Below are experts of layer 3 (counted from 0) of a mixture-of-experts language model. Rows are named router (the router's row for the expert), gate (a neuron's input weights, with its number), up (a neuron's input weights, with its number), down (a neuron's output weights, with its number) and show model dimensions 48-95. Each number is 50 + 10 x the weight over its row's rms, rounded and kept within 0 to 99.
Before each expert's rows: "gets" lists some tokens that make up at least twice as much of what it gets as of all text. This comes from a sample of Wikipedia text that the model never trained on. Tokens count by the router's weight.

# expert 4
gets: "9", "a", "8", "o", "7", "er"
router:46 46 51 57 51 49 41 32 47 56 50 50 63 46 51 57 60 60 45 41 61 56 52 48 40 49 53 59 58 51 45 53 43 55 56 42 31 43 61 40 47 34 45 57 62 57 54 53
gate0:45 41 69 41 44 55 52 41 43 70 43 63 69 65 53 49 41 63 50 41 54 58 54 51 41 37 53 53 40 35 51 37 38 38 39 61 39 58 55 33 27 50 56 51 49 69 45 49
up0:36 45 50 75 58 45 61 48 48 47 53 38 38 68 52 51 46 38 47 51 51 65 55 51 52 43 69 53 61 53 57 41 38 69 59 32 47 41 50 49 50 47 64 51 47 49 43 49
down0:62 39 42 50 49 47 52 37 47 41 55 57 45 44 44 56 58 58 67 60 37 38 53 41 49 44 26 42 36 40 51 40 47 51 53 48 54 42 42 40 62 48 53 46 49 43 53 42
gate1:34 37 59 50 50 53 48 40 63 60 48 51 59 53 52 34 62 48 54 49 56 50 50 58 45 54 33 52 45 42 40 42 58 26 42 39 49 62 47 46 38 67 22 44 49 55 58 54
up1:64 65 52 60 51 61 47 43 52 49 37 72 54 56 38 71 48 65 44 46 30 50 31 52 60 45 41 48 62 49 56 47 42 57 50 67 66 55 47 44 43 52 58 65 41 49 36 50
down1:61 60 65 45 66 58 58 60 51 46 44 56 40 48 37 51 37 34 39 45 49 42 46 50 64 45 41 55 58 46 73 47 56 40 59 65 54 36 37 40 48 33 52 73 60 42 38 46
gate2:49 45 54 52 44 41 34 47 54 53 44 44 42 52 57 51 44 51 48 62 68 41 50 53 34 40 57 56 52 37 72 38 37 48 65 51 61 48 39 24 48 49 55 39 50 62 61 70
up2:57 39 55 56 65 34 59 52 46 41 54 45 26 45 57 42 64 41 57 47 41 45 60 43 46 51 35 40 47 35 38 55 40 52 49 51 49 54 56 31 53 62 50 43 37 32 47 76
down2:53 48 47 54 54 44 54 54 60 50 63 57 28 50 48 44 50 55 41 58 63 52 45 42 49 41 57 51 45 45 53 51 48 48 35 40 49 47 48 56 48 61 60 44 40 37 61 30
gate3:44 48 45 54 50 29 53 39 42 47 51 34 42 55 47 61 61 49 55 53 43 57 53 52 45 52 63 40 40 39 42 59 55 47 67 26 43 54 53 46 34 50 39 50 54 47 61 60
up3:62 37 50 70 64 55 54 43 51 43 58 62 45 43 45 49 57 64 53 60 64 45 62 42 63 47 51 53 52 45 54 55 56 38 52 41 45 47 57 32 31 64 63 57 49 38 57 53
down3:66 49 45 51 38 56 52 53 55 55 65 30 32 64 51 34 42 40 38 59 46 58 42 47 41 34 63 51 41 46 61 54 39 43 46 41 43 63 58 48 54 38 41 48 39 72 52 48
gate4:57 54 54 68 66 54 40 39 61 62 58 68 52 50 51 53 53 67 30 41 38 52 34 36 26 48 58 34 44 38 56 62 45 35 50 40 61 49 64 54 45 52 52 66 59 49 53 61
up4:54 45 42 62 54 63 62 41 58 40 42 47 62 68 63 55 69 58 46 54 61 50 55 59 37 49 57 52 46 54 47 53 52 52 57 43 24 54 34 50 41 57 35 64 26 60 59 52
down4:61 38 48 52 63 48 26 29 60 61 27 40 36 55 45 53 59 53 53 46 37 49 52 52 54 56 22 76 48 48 37 53 46 64 45 41 54 56 48 47 50 46 62 46 52 52 61 29
gate5:38 41 51 42 40 46 36 45 55 50 62 46 52 47 45 51 48 35 58 47 63 60 37 58 56 52 60 57 51 64 55 38 49 46 64 50 58 45 51 35 58 58 59 45 58 43 62 48
up5:60 41 51 40 42 45 36 53 48 64 39 55 48 77 52 32 49 56 42 40 29 37 48 50 41 54 50 65 41 35 49 52 74 48 40 49 50 46 61 48 42 45 54 52 50 56 53 48
down5:58 57 46 54 50 46 57 54 36 41 35 42 50 47 71 40 59 53 46 46 37 35 52 63 53 62 41 45 61 41 59 44 45 35 41 61 59 62 64 68 44 53 43 40 55 54 43 45
gate6:62 58 62 44 72 52 29 35 56 50 28 51 52 38 53 60 73 59 38 34 57 58 46 46 58 34 54 58 51 55 57 38 28 66 67 53 45 43 41 64 52 52 54 36 62 48 68 69
up6:59 54 56 55 46 44 50 38 28 45 51 37 67 63 48 46 36 37 59 60 62 54 52 37 65 39 47 59 50 49 50 46 48 42 41 53 50 49 39 37 55 54 50 47 57 62 36 44
down6:62 55 56 69 63 65 49 65 39 43 60 43 39 57 49 42 62 47 57 48 48 46 48 48 62 51 56 59 55 49 30 58 51 47 67 22 62 37 41 51 44 33 67 55 61 58 41 45
gate7:45 48 56 44 48 60 50 46 69 58 65 72 73 54 55 49 56 34 47 43 48 50 69 46 46 44 68 38 48 39 26 46 34 58 51 47 31 59 50 57 30 62 37 46 48 55 67 59
up7:60 54 50 55 52 38 52 48 53 44 39 47 47 53 41 46 36 53 63 25 41 55 40 47 55 54 37 54 68 67 63 54 48 50 46 54 72 49 53 65 63 64 56 60 48 50 56 59
down7:56 61 75 49 50 57 39 43 70 54 45 40 46 59 43 43 63 54 46 54 49 57 48 54 51 54 62 53 39 64 53 41 49 50 55 55 32 42 60 51 65 26 56 61 55 48 46 39
gate8:58 40 54 46 46 51 58 47 30 40 50 53 56 61 55 60 65 49 48 53 62 46 63 56 71 37 59 48 55 45 51 55 42 23 52 50 33 22 63 63 50 59 37 73 37 40 39 53
up8:26 36 57 69 38 45 54 68 52 55 44 47 36 51 46 67 47 48 56 60 54 60 49 53 45 51 59 51 48 59 47 58 42 47 41 55 53 51 62 62 47 52 45 18 45 59 40 47
down8:47 56 51 28 49 46 46 52 41 56 57 70 59 45 47 35 51 42 71 58 69 64 38 36 51 55 53 56 31 52 44 35 53 68 46 32 57 45 54 59 51 51 44 59 36 47 58 60

# expert 5
gets: " of", " in", "|", " to", ":", "s"
router:43 59 41 60 52 33 25 42 55 57 36 59 48 37 60 36 63 35 49 36 71 63 55 41 40 45 46 51 53 65 47 49 46 44 59 56 32 47 55 38 25 52 67 53 50 34 46 43
gate0:44 42 37 52 57 47 34 60 34 51 34 52 62 56 45 33 70 42 54 48 41 49 37 56 56 59 39 64 53 54 58 61 48 36 59 31 51 50 50 44 45 46 52 54 45 48 35 51
up0:51 51 40 56 42 46 67 37 44 47 54 32 49 55 55 38 53 42 56 63 57 55 56 39 66 33 49 44 60 59 60 56 66 52 59 41 42 41 73 77 45 47 52 37 58 49 60 53
down0:74 56 40 58 40 52 70 43 54 39 52 34 44 40 52 50 48 54 51 60 65 50 41 41 64 39 58 41 62 55 49 61 51 46 49 54 43 41 51 54 46 64 43 30 58 44 63 57
gate1:38 69 44 64 52 45 40 68 56 65 56 73 52 34 58 47 42 56 63 61 48 49 42 57 50 50 43 65 60 64 48 56 62 55 56 60 42 49 59 57 58 44 38 61 68 51 65 47
up1:49 57 44 46 23 44 48 64 41 68 37 56 53 47 47 55 48 37 51 59 50 50 77 52 57 61 46 52 60 58 37 35 47 33 59 44 55 35 45 52 62 43 40 54 56 32 67 30
down1:56 39 55 19 41 42 53 61 32 48 39 41 37 42 57 45 62 35 53 55 47 49 62 50 31 48 56 44 39 59 33 52 49 54 30 54 56 45 39 46 42 43 39 57 51 55 59 52
gate2:49 66 60 35 30 61 52 44 51 41 48 50 52 50 53 43 63 60 57 34 52 54 51 67 56 75 75 53 43 55 48 53 60 56 49 56 60 36 47 44 43 40 58 68 51 58 59 61
up2:42 64 58 46 45 62 42 44 51 56 32 49 51 54 45 43 62 53 53 57 46 27 44 45 56 43 43 63 43 44 50 63 45 44 44 50 50 43 37 28 53 73 67 28 29 43 62 32
down2:68 55 30 80 64 50 41 56 56 49 49 39 56 54 47 46 42 38 52 46 61 44 65 63 46 52 68 46 61 63 52 52 48 48 52 54 41 69 62 53 60 49 46 58 47 47 42 44
gate3:44 73 54 44 45 51 51 49 51 47 62 48 55 79 42 38 61 29 42 60 70 56 70 40 46 50 66 42 35 59 65 71 50 40 54 42 51 51 45 44 49 48 42 38 55 65 32 60
up3:55 64 48 52 54 61 60 50 51 47 67 65 37 60 55 54 37 52 33 44 66 54 53 49 60 48 37 51 36 46 53 56 47 42 76 57 35 49 39 61 27 26 51 53 55 41 41 52
down3:48 27 49 61 40 44 43 46 81 45 49 49 37 47 51 38 53 52 46 41 60 42 46 63 62 58 32 47 49 55 44 48 67 49 47 61 51 46 63 51 59 39 45 49 43 42 52 48
gate4:40 34 51 45 67 61 53 51 35 41 55 53 47 41 34 39 52 36 51 48 45 42 58 43 34 59 55 51 43 71 61 47 58 52 50 55 58 42 54 52 57 36 55 55 51 46 49 45
up4:31 54 39 53 56 37 35 53 42 53 46 49 41 45 47 53 50 50 54 40 42 55 47 45 57 52 50 68 44 47 35 41 55 67 40 37 44 67 46 69 55 60 42 57 40 64 43 34
down4:49 53 40 49 38 54 72 54 25 62 55 47 35 59 48 42 58 49 37 60 68 58 32 44 70 55 59 43 51 60 59 61 41 56 54 37 44 44 56 67 50 55 52 44 51 51 54 41
gate5:57 56 54 52 52 56 47 36 59 53 48 59 57 56 55 48 57 55 38 53 62 41 39 46 61 40 40 50 71 31 42 43 34 60 46 66 34 59 59 49 45 45 36 44 48 42 27 39
up5:50 48 53 60 62 51 51 59 45 55 49 51 55 48 39 49 51 45 48 42 52 55 56 46 42 42 42 40 37 54 58 52 36 57 54 48 53 55 43 44 56 44 50 42 42 62 38 49
down5:41 53 41 24 39 50 57 36 63 44 47 59 41 67 40 58 62 48 61 50 37 62 58 55 36 51 63 44 53 38 47 40 46 52 37 57 54 54 60 37 66 55 66 47 43 44 55 60
gate6:45 52 31 53 47 36 66 66 49 55 48 62 64 49 34 42 54 54 34 34 49 46 52 65 41 41 68 67 48 52 40 29 59 56 53 52 42 51 52 36 41 50 63 65 60 49 49 43
up6:46 51 54 51 72 56 41 44 34 46 71 57 56 52 77 65 48 48 55 56 53 72 51 42 53 66 30 47 59 54 70 71 62 53 65 47 42 37 33 56 66 43 48 40 50 49 44 53
down6:41 60 44 45 44 35 54 37 72 53 51 43 29 37 52 56 54 36 57 64 43 41 56 51 54 58 50 40 54 53 59 49 57 38 58 61 50 49 50 52 25 37 50 59 43 43 40 49
gate7:59 46 49 32 62 46 38 27 66 39 65 45 45 33 57 59 54 55 50 33 74 39 39 65 63 48 51 43 35 49 49 64 49 48 64 51 64 48 56 48 43 63 53 51 78 59 56 66
up7:60 51 25 47 53 50 50 42 61 61 42 62 64 58 44 40 48 42 69 56 39 58 45 39 48 63 60 55 55 36 60 42 54 52 43 43 49 52 67 26 58 56 58 54 65 43 44 44
down7:45 54 46 58 63 48 55 47 34 63 67 45 54 51 48 31 58 38 48 46 44 63 53 44 46 62 74 67 54 69 47 38 52 55 39 45 51 40 38 41 46 66 45 54 62 44 34 50
gate8:53 48 45 47 58 40 46 51 54 35 35 46 58 51 56 37 57 58 39 62 54 42 45 52 63 58 44 49 46 35 38 57 46 60 46 44 46 56 50 62 51 49 57 34 58 32 46 41
up8:42 58 35 60 52 55 51 39 47 42 51 49 60 45 66 38 44 54 50 35 49 26 37 50 40 52 41 31 43 55 49 57 58 60 53 38 50 47 59 64 42 59 45 41 65 27 57 41
down8:65 46 62 46 47 37 50 60 70 39 46 56 57 53 37 38 63 46 65 68 34 45 41 52 65 53 48 38 67 49 66 60 42 53 45 33 44 54 44 51 51 58 40 52 32 56 47 37

# expert 7
gets: ".", "\n", ";", ").", "==", "\"."
router:52 64 47 43 43 46 56 43 57 45 36 49 64 37 63 47 56 68 41 45 48 50 61 50 28 34 59 66 71 56 39 38 56 50 73 51 53 53 65 56 50 51 59 53 36 35 43 53
gate0:48 56 41 39 43 46 59 53 46 46 51 56 52 45 42 56 46 44 58 59 51 55 58 36 23 38 57 51 60 42 54 55 49 54 50 61 52 42 38 56 70 52 38 56 64 53 53 43
up0:46 49 48 52 65 55 34 44 48 69 55 49 51 65 78 62 56 48 74 36 53 61 69 52 57 52 30 37 38 57 48 46 61 30 49 57 56 49 50 45 39 39 40 51 31 40 45 48
down0:54 54 46 62 45 43 59 58 49 58 56 42 53 57 54 67 48 55 28 61 48 43 41 42 56 49 63 53 45 64 51 50 58 59 63 50 49 46 47 38 52 46 63 39 38 55 46 45
gate1:44 47 34 46 48 52 64 39 53 49 59 49 61 54 74 49 61 51 47 43 46 43 47 57 66 36 63 64 66 14 38 43 41 56 60 45 48 40 44 59 40 31 61 46 45 34 55 61
up1:30 37 54 34 50 53 63 55 50 50 43 33 53 63 78 65 58 43 53 60 29 46 47 63 48 45 48 52 58 43 58 57 39 49 47 53 61 40 52 37 42 46 54 44 50 47 53 60
down1:32 52 52 25 55 69 56 50 43 30 63 34 43 45 58 56 41 39 76 63 52 42 46 62 39 61 65 52 50 35 48 55 52 50 47 56 50 59 62 58 54 47 47 30 33 46 66 54
gate2:52 79 32 43 62 45 38 44 55 45 44 50 39 70 39 64 60 30 63 38 61 39 72 47 56 48 47 33 58 45 61 54 52 51 48 32 36 49 47 55 51 43 46 62 37 58 43 53
up2:50 32 55 57 42 66 65 45 27 50 41 57 35 51 57 32 44 65 42 33 54 39 48 66 60 73 38 53 51 48 41 47 47 62 44 60 69 42 47 54 54 65 45 33 60 57 59 49
down2:31 49 46 47 46 59 63 45 69 43 62 35 58 55 47 40 55 55 50 72 46 41 43 53 43 50 43 42 36 49 36 37 35 57 43 36 43 51 68 47 54 49 60 48 56 43 48 51
gate3:60 42 39 38 31 56 38 45 64 49 27 64 55 49 39 39 52 53 47 45 40 47 48 58 56 49 50 51 49 47 44 50 30 40 59 51 48 36 48 57 51 45 44 61 57 57 54 39
up3:39 44 55 31 56 44 44 42 54 45 47 54 60 41 58 51 53 63 61 33 44 34 71 49 62 66 41 51 30 61 49 45 29 44 45 72 43 54 44 52 53 36 28 56 51 76 50 39
down3:49 60 45 34 51 46 54 58 49 52 79 39 47 46 69 52 33 43 31 40 42 69 58 49 47 56 47 20 53 61 32 42 76 39 47 50 43 50 55 38 57 54 50 50 55 50 57 58
gate4:60 50 62 41 49 51 52 40 22 40 35 43 46 54 51 47 48 53 52 56 47 56 53 58 48 53 77 38 72 46 32 51 39 54 40 48 26 51 46 57 48 52 49 56 63 26 47 39
up4:36 52 38 48 48 52 47 46 44 60 58 35 59 51 56 28 45 58 46 58 51 55 51 56 43 41 45 33 60 49 37 37 72 34 53 42 57 54 50 54 59 49 64 31 39 40 36 25
down4:60 43 63 56 48 47 47 39 53 51 46 40 40 56 43 49 48 67 59 67 43 44 51 52 35 46 54 44 36 53 42 48 54 40 53 43 45 53 54 48 48 36 56 32 22 45 65 46
gate5:41 68 46 55 45 54 37 43 54 51 49 44 55 41 49 33 47 46 55 35 44 64 62 50 50 54 61 54 67 48 46 57 39 45 35 59 33 41 53 42 58 56 48 52 41 52 45 51
up5:53 71 40 56 68 57 47 44 45 43 51 46 66 24 47 60 44 46 51 51 44 60 47 45 58 56 37 55 61 27 47 60 43 53 60 59 28 68 56 58 34 55 60 39 36 47 35 56
down5:34 39 44 36 40 33 47 48 50 45 46 52 37 51 55 59 60 74 45 60 55 68 48 52 45 52 57 39 49 42 51 52 48 56 40 56 55 50 55 62 48 37 69 54 65 37 45 51
gate6:46 62 50 51 55 51 67 36 42 51 37 64 60 63 43 67 55 53 45 63 54 51 50 41 54 55 50 61 63 58 41 64 46 62 45 54 28 51 48 52 49 48 36 44 51 43 57 61
up6:45 65 52 42 37 51 42 44 55 54 70 51 66 45 48 56 44 58 60 48 55 53 56 70 55 48 51 49 47 45 65 46 60 58 43 62 46 61 49 70 67 53 46 33 46 58 49 54
down6:61 44 45 43 66 49 41 53 58 51 58 51 55 52 55 50 51 49 45 51 52 64 36 52 64 54 38 45 55 54 50 68 44 48 53 34 38 44 59 50 52 51 41 52 75 37 41 46
gate7:58 64 37 40 37 48 48 43 43 45 55 53 35 32 54 42 50 52 58 61 58 31 38 50 27 54 45 59 46 56 55 49 63 49 38 58 39 53 51 44 65 54 49 48 48 46 57 57
up7:54 49 50 56 61 54 56 46 67 36 80 58 54 37 36 53 49 45 65 47 33 63 34 53 43 52 34 46 60 46 43 50 59 33 53 57 50 56 59 39 62 53 54 65 66 55 56 53
down7:44 28 57 64 49 50 47 33 48 41 68 67 56 27 53 54 51 54 38 47 43 38 56 62 54 50 36 31 58 44 36 42 52 46 44 55 62 42 40 39 64 40 47 80 51 60 42 64
gate8:54 54 59 54 62 24 44 39 52 52 42 62 61 62 68 59 47 57 47 49 56 59 54 57 46 32 54 51 39 49 67 31 47 57 35 38 55 54 34 28 47 55 63 42 43 37 43 41
up8:52 64 49 38 57 60 49 48 56 52 37 46 32 36 56 63 51 57 50 41 69 45 37 49 49 48 67 45 46 46 56 59 33 62 46 43 62 52 60 52 49 57 60 58 53 32 55 53
down8:44 50 25 47 67 67 62 50 48 46 56 53 83 70 51 43 48 43 56 45 53 37 51 50 49 68 53 44 51 58 49 35 60 54 59 57 42 59 51 45 60 33 52 59 56 64 49 51

# expert 6
gets: " (", ")", " |", "0", "'", "\""
router:58 74 53 57 27 55 54 50 50 42 56 50 64 45 56 54 45 50 45 52 57 51 40 29 38 43 59 47 48 35 25 37 66 33 62 55 35 37 53 39 61 46 50 62 56 47 55 55
gate0:57 51 44 48 57 47 52 48 55 42 55 54 43 50 50 46 22 36 29 52 48 57 47 55 50 43 35 56 26 42 35 49 31 49 38 48 43 61 61 45 46 38 50 57 64 43 65 42
up0:33 42 66 80 57 49 62 46 59 52 48 63 49 56 42 44 35 61 59 46 44 40 39 31 36 66 56 34 61 44 46 48 42 51 61 37 43 47 54 31 55 45 28 47 51 54 49 43
down0:42 47 57 53 43 62 45 52 30 45 49 55 53 45 59 58 48 62 60 52 46 48 43 45 25 47 73 46 47 36 72 28 38 56 51 56 56 48 41 37 50 81 49 38 53 38 44 62
gate1:52 55 52 54 49 56 55 64 60 72 54 66 60 54 48 50 54 55 40 66 67 60 67 38 42 41 38 42 63 75 49 45 37 50 39 56 44 60 28 20 46 77 48 49 29 50 70 41
up1:40 60 46 41 40 45 41 50 35 38 53 50 39 53 54 48 61 55 52 26 44 45 66 58 51 44 40 49 68 31 47 44 42 60 39 39 36 50 39 61 78 44 52 49 51 51 49 57
down1:34 46 52 51 62 63 48 59 66 59 48 61 51 35 41 52 51 38 55 33 39 27 55 51 40 63 43 53 58 47 61 57 39 53 46 77 55 44 43 65 44 51 52 40 37 47 32 46
gate2:40 69 57 47 34 43 53 48 50 54 51 58 52 48 65 60 62 65 52 56 54 51 43 40 55 56 57 34 47 56 46 38 53 64 26 68 50 36 60 40 43 45 41 34 49 52 43 50
up2:50 51 36 52 57 44 68 63 47 53 27 51 39 70 54 71 53 49 47 51 63 55 43 41 71 70 50 44 51 53 54 34 33 41 49 65 31 54 43 45 47 53 53 45 54 62 38 41
down2:59 61 37 38 59 65 36 62 44 24 53 53 41 68 40 74 54 61 56 46 53 51 41 35 70 49 50 60 53 54 55 23 37 40 48 39 51 53 53 63 47 46 46 43 47 68 29 47
gate3:48 59 51 38 52 57 49 44 48 46 41 57 54 54 50 61 67 49 52 48 54 53 56 45 53 32 48 51 47 54 45 37 53 45 34 48 31 63 43 48 38 52 64 60 21 54 63 51
up3:47 60 43 09 56 50 60 38 65 22 58 48 52 42 44 45 44 57 70 47 54 36 50 47 56 33 54 53 50 59 53 43 60 57 61 61 41 31 40 54 48 59 59 50 50 45 48 66
down3:51 34 25 52 43 74 49 74 49 45 61 50 48 52 43 46 59 27 61 40 43 47 53 65 62 44 46 49 52 48 41 39 57 58 47 69 41 52 56 45 49 50 67 42 45 67 54 47
gate4:57 47 35 34 47 57 46 50 58 44 47 54 50 54 52 60 35 49 55 59 64 57 36 65 50 57 36 67 42 40 52 65 58 45 57 64 60 26 51 46 54 52 58 46 68 43 59 61
up4:58 71 53 51 38 45 54 45 56 39 45 69 48 26 45 56 47 48 47 61 46 49 51 50 57 61 36 55 47 56 70 68 30 52 35 37 48 56 43 43 62 44 53 36 55 45 44 85
down4:36 42 53 31 43 45 48 61 53 38 79 40 37 56 59 46 56 54 54 46 60 37 40 61 50 42 42 24 67 46 41 45 36 62 40 56 41 41 47 57 62 54 32 58 50 50 48 32
gate5:56 42 72 32 45 34 68 46 52 62 57 37 50 24 46 39 62 65 52 63 53 53 48 51 49 40 56 37 48 50 50 51 50 57 50 46 38 39 61 43 52 57 58 56 63 63 72 43
up5:53 43 54 46 55 49 64 40 46 49 56 60 54 53 55 64 51 44 31 60 48 58 41 52 43 45 66 62 42 31 44 56 45 49 38 29 43 74 32 35 35 67 46 45 58 56 39 75
down5:41 44 53 46 48 49 53 62 46 45 53 44 43 33 50 64 44 43 51 57 53 69 47 49 29 35 49 50 46 50 47 59 36 55 35 46 46 50 36 53 58 52 28 48 53 49 40 53
gate6:37 72 49 65 52 53 57 64 48 60 55 43 47 63 53 59 43 57 52 25 33 49 42 50 37 48 39 59 52 37 51 59 55 41 35 69 37 48 58 47 39 39 50 62 53 44 47 45
up6:55 62 64 60 68 60 65 62 43 51 51 42 58 48 63 42 42 41 56 60 57 38 34 51 52 53 61 54 69 56 39 55 57 62 57 30 66 64 61 54 29 55 42 62 62 43 67 74
down6:54 57 33 47 53 63 42 39 67 37 51 53 42 44 45 52 69 48 47 54 48 46 21 51 43 51 39 50 61 58 40 40 42 42 48 59 43 64 41 48 33 42 58 50 62 60 31 43
gate7:38 58 38 41 46 49 37 53 58 49 76 58 60 52 59 33 69 48 53 53 69 39 44 48 52 53 37 54 46 44 48 40 35 55 60 61 52 69 26 57 65 51 65 39 53 55 51 49
up7:41 49 56 52 35 50 37 50 67 32 41 55 50 46 46 47 56 42 33 35 49 42 47 59 37 53 48 57 34 44 71 50 39 40 54 60 54 48 59 55 51 42 48 62 51 63 79 45
down7:35 42 50 50 38 51 59 31 55 31 34 60 49 42 56 58 54 50 48 55 40 38 56 50 39 54 56 65 43 46 60 38 57 60 52 52 68 58 51 59 50 53 47 61 55 59 50 43
gate8:52 56 56 54 51 46 50 40 47 39 19 79 39 54 71 56 54 50 46 41 39 53 49 46 39 48 52 46 51 47 73 45 42 55 41 39 43 50 62 65 52 43 57 58 60 72 48 46
up8:40 36 41 61 42 64 52 50 56 52 70 33 51 52 34 40 41 66 62 52 58 44 38 64 61 49 59 53 48 55 48 65 73 51 59 37 52 55 31 59 43 53 39 46 47 46 56 51
down8:48 26 53 59 51 58 50 45 60 46 45 40 49 61 35 52 60 50 33 58 56 40 49 48 29 43 55 60 36 29 46 49 39 61 54 65 41 55 32 37 61 59 77 37 50 63 35 53

# expert 0
gets: "-", " the", " \"", "–", " The", " that"
router:37 49 57 70 53 50 59 46 64 75 52 53 65 46 67 53 58 62 49 48 47 53 57 62 47 57 69 51 54 43 34 38 77 40 49 46 56 60 44 45 23 52 60 58 45 56 32 43
gate0:40 53 55 56 68 59 41 45 46 40 56 52 33 49 42 54 35 27 53 55 49 36 45 66 65 32 39 53 61 45 41 42 57 47 30 39 52 31 51 54 55 43 56 45 61 50 43 40
up0:32 50 37 44 58 36 47 61 59 47 60 39 57 58 46 43 59 44 65 38 41 57 68 59 46 44 55 30 46 48 49 46 40 54 45 45 51 43 53 59 30 54 56 65 55 53 56 40
down0:47 39 64 45 48 40 61 54 43 39 41 30 55 57 30 59 60 54 63 50 54 68 51 45 50 43 56 31 42 49 51 46 47 47 66 56 61 63 68 40 32 44 58 65 66 64 46 51
gate1:62 52 37 53 51 56 52 34 51 44 53 36 53 36 61 61 35 59 43 30 52 56 72 48 53 48 57 36 64 50 53 70 45 47 52 40 49 41 53 51 38 27 65 52 58 45 54 52
up1:70 60 39 39 50 55 58 48 39 53 72 48 44 41 41 34 37 60 38 39 60 49 64 57 62 36 60 43 51 67 48 61 63 50 56 51 60 44 43 56 39 37 63 40 59 67 49 44
down1:50 44 50 49 53 50 35 60 46 45 38 60 58 55 47 52 42 55 69 42 51 54 56 36 65 71 35 51 48 67 48 67 45 51 43 48 52 58 59 56 66 37 52 66 47 21 40 62
gate2:44 54 56 49 36 51 42 52 37 49 51 59 54 45 40 66 43 57 42 36 49 38 52 48 54 38 45 40 67 48 56 54 57 73 45 55 39 46 60 41 47 45 49 40 41 49 30 53
up2:44 42 47 43 46 47 61 43 51 31 65 40 59 44 31 46 66 37 62 51 55 66 56 52 45 48 43 53 45 39 54 63 43 54 40 26 42 60 69 67 55 50 29 62 51 57 36 69
down2:52 49 62 48 64 38 52 47 48 50 48 50 65 36 74 68 50 49 41 56 57 44 35 60 47 39 39 52 62 71 49 24 34 47 39 31 32 39 50 46 44 42 47 54 53 51 48 53
gate3:41 44 41 36 58 50 52 38 37 67 40 42 65 44 40 36 52 61 51 58 60 54 29 62 54 36 44 42 63 50 32 42 45 50 58 62 57 48 52 49 36 51 40 44 60 61 45 41
up3:65 46 56 56 55 43 67 41 42 48 54 44 52 58 55 47 43 55 47 41 48 56 48 35 34 51 46 41 42 69 47 48 63 46 69 71 45 52 47 43 47 54 72 40 53 50 83 58
down3:53 52 60 49 52 45 50 20 38 68 46 49 60 49 56 32 50 49 53 55 50 57 52 39 37 45 52 59 76 47 42 36 45 49 67 43 50 42 38 53 46 60 69 52 47 46 56 40
gate4:37 47 41 71 36 63 63 53 39 61 50 51 58 46 63 44 42 40 64 52 53 43 45 50 60 49 39 60 44 59 70 47 53 43 51 61 73 29 57 43 62 45 44 59 40 45 48 69
up4:53 49 49 40 49 44 43 60 47 35 42 55 54 57 66 42 59 37 52 64 52 62 25 39 46 42 54 43 65 40 43 54 53 47 43 37 47 58 45 62 52 58 59 47 47 54 48 52
down4:64 52 55 53 36 32 42 54 45 57 53 55 76 57 49 45 69 33 48 67 44 37 47 47 48 63 48 39 56 73 58 35 59 61 66 66 52 52 39 46 67 60 49 58 62 36 44 54
gate5:45 57 59 53 47 33 51 55 44 57 32 58 53 40 53 48 58 41 21 45 49 60 37 43 61 59 52 52 53 45 58 49 60 73 54 33 67 42 40 55 49 66 62 21 50 44 44 29
up5:34 68 38 61 51 72 64 39 46 29 45 46 44 41 49 70 44 43 48 37 49 46 68 41 42 48 44 64 35 56 29 57 43 57 63 52 42 43 44 62 45 52 40 58 26 66 40 48
down5:40 34 41 54 41 50 52 47 49 31 49 50 52 45 65 27 51 45 40 52 31 61 70 46 57 62 59 46 54 41 53 65 43 43 44 29 64 64 44 38 53 54 43 63 44 49 57 38
gate6:37 51 63 67 46 40 31 53 57 51 54 57 56 55 50 52 47 53 46 50 56 61 48 49 51 48 48 76 33 72 58 42 45 43 53 42 38 50 58 50 66 55 34 51 45 53 46 38
up6:40 52 55 26 63 60 52 48 63 44 49 56 37 56 47 40 61 32 51 41 42 54 32 36 47 53 47 62 46 56 53 60 57 58 82 58 25 49 56 51 55 40 37 29 49 56 64 59
down6:52 48 51 67 50 54 58 49 52 54 44 53 50 35 33 43 39 50 42 58 32 47 44 37 64 78 46 46 52 49 57 38 52 65 68 50 49 50 76 50 51 72 51 39 55 54 43 60
gate7:62 61 65 56 45 41 35 41 47 44 61 29 56 57 57 38 57 63 58 48 64 46 58 42 75 48 50 60 61 36 58 38 51 59 45 31 47 68 52 72 78 49 40 36 59 48 52 56
up7:50 45 35 43 63 42 65 60 72 53 62 57 43 60 58 63 39 63 60 35 41 42 46 50 55 56 51 60 53 53 50 49 41 66 69 59 42 48 50 57 43 51 44 56 43 38 42 39
down7:53 50 57 52 46 69 45 41 53 51 63 36 45 33 43 27 61 54 58 49 57 48 51 48 61 60 34 59 32 64 52 57 53 35 65 40 47 58 42 51 48 52 55 42 54 47 42 47
gate8:57 60 53 35 45 44 46 47 53 40 47 30 54 39 56 68 55 44 53 56 59 52 56 27 50 51 53 57 34 31 44 60 48 58 48 47 54 37 43 67 62 49 44 38 56 55 53 44
up8:38 27 41 50 55 43 65 37 66 40 42 28 55 75 43 52 43 40 53 55 45 57 52 54 51 53 51 52 49 52 42 37 53 51 48 44 49 62 61 65 40 52 64 42 49 64 56 62
down8:35 39 45 61 46 63 60 62 56 59 60 45 43 48 45 54 37 46 53 49 67 37 36 68 41 59 35 61 40 62 39 56 56 52 54 53 48 56 48 53 40 43 32 44 48 34 37 38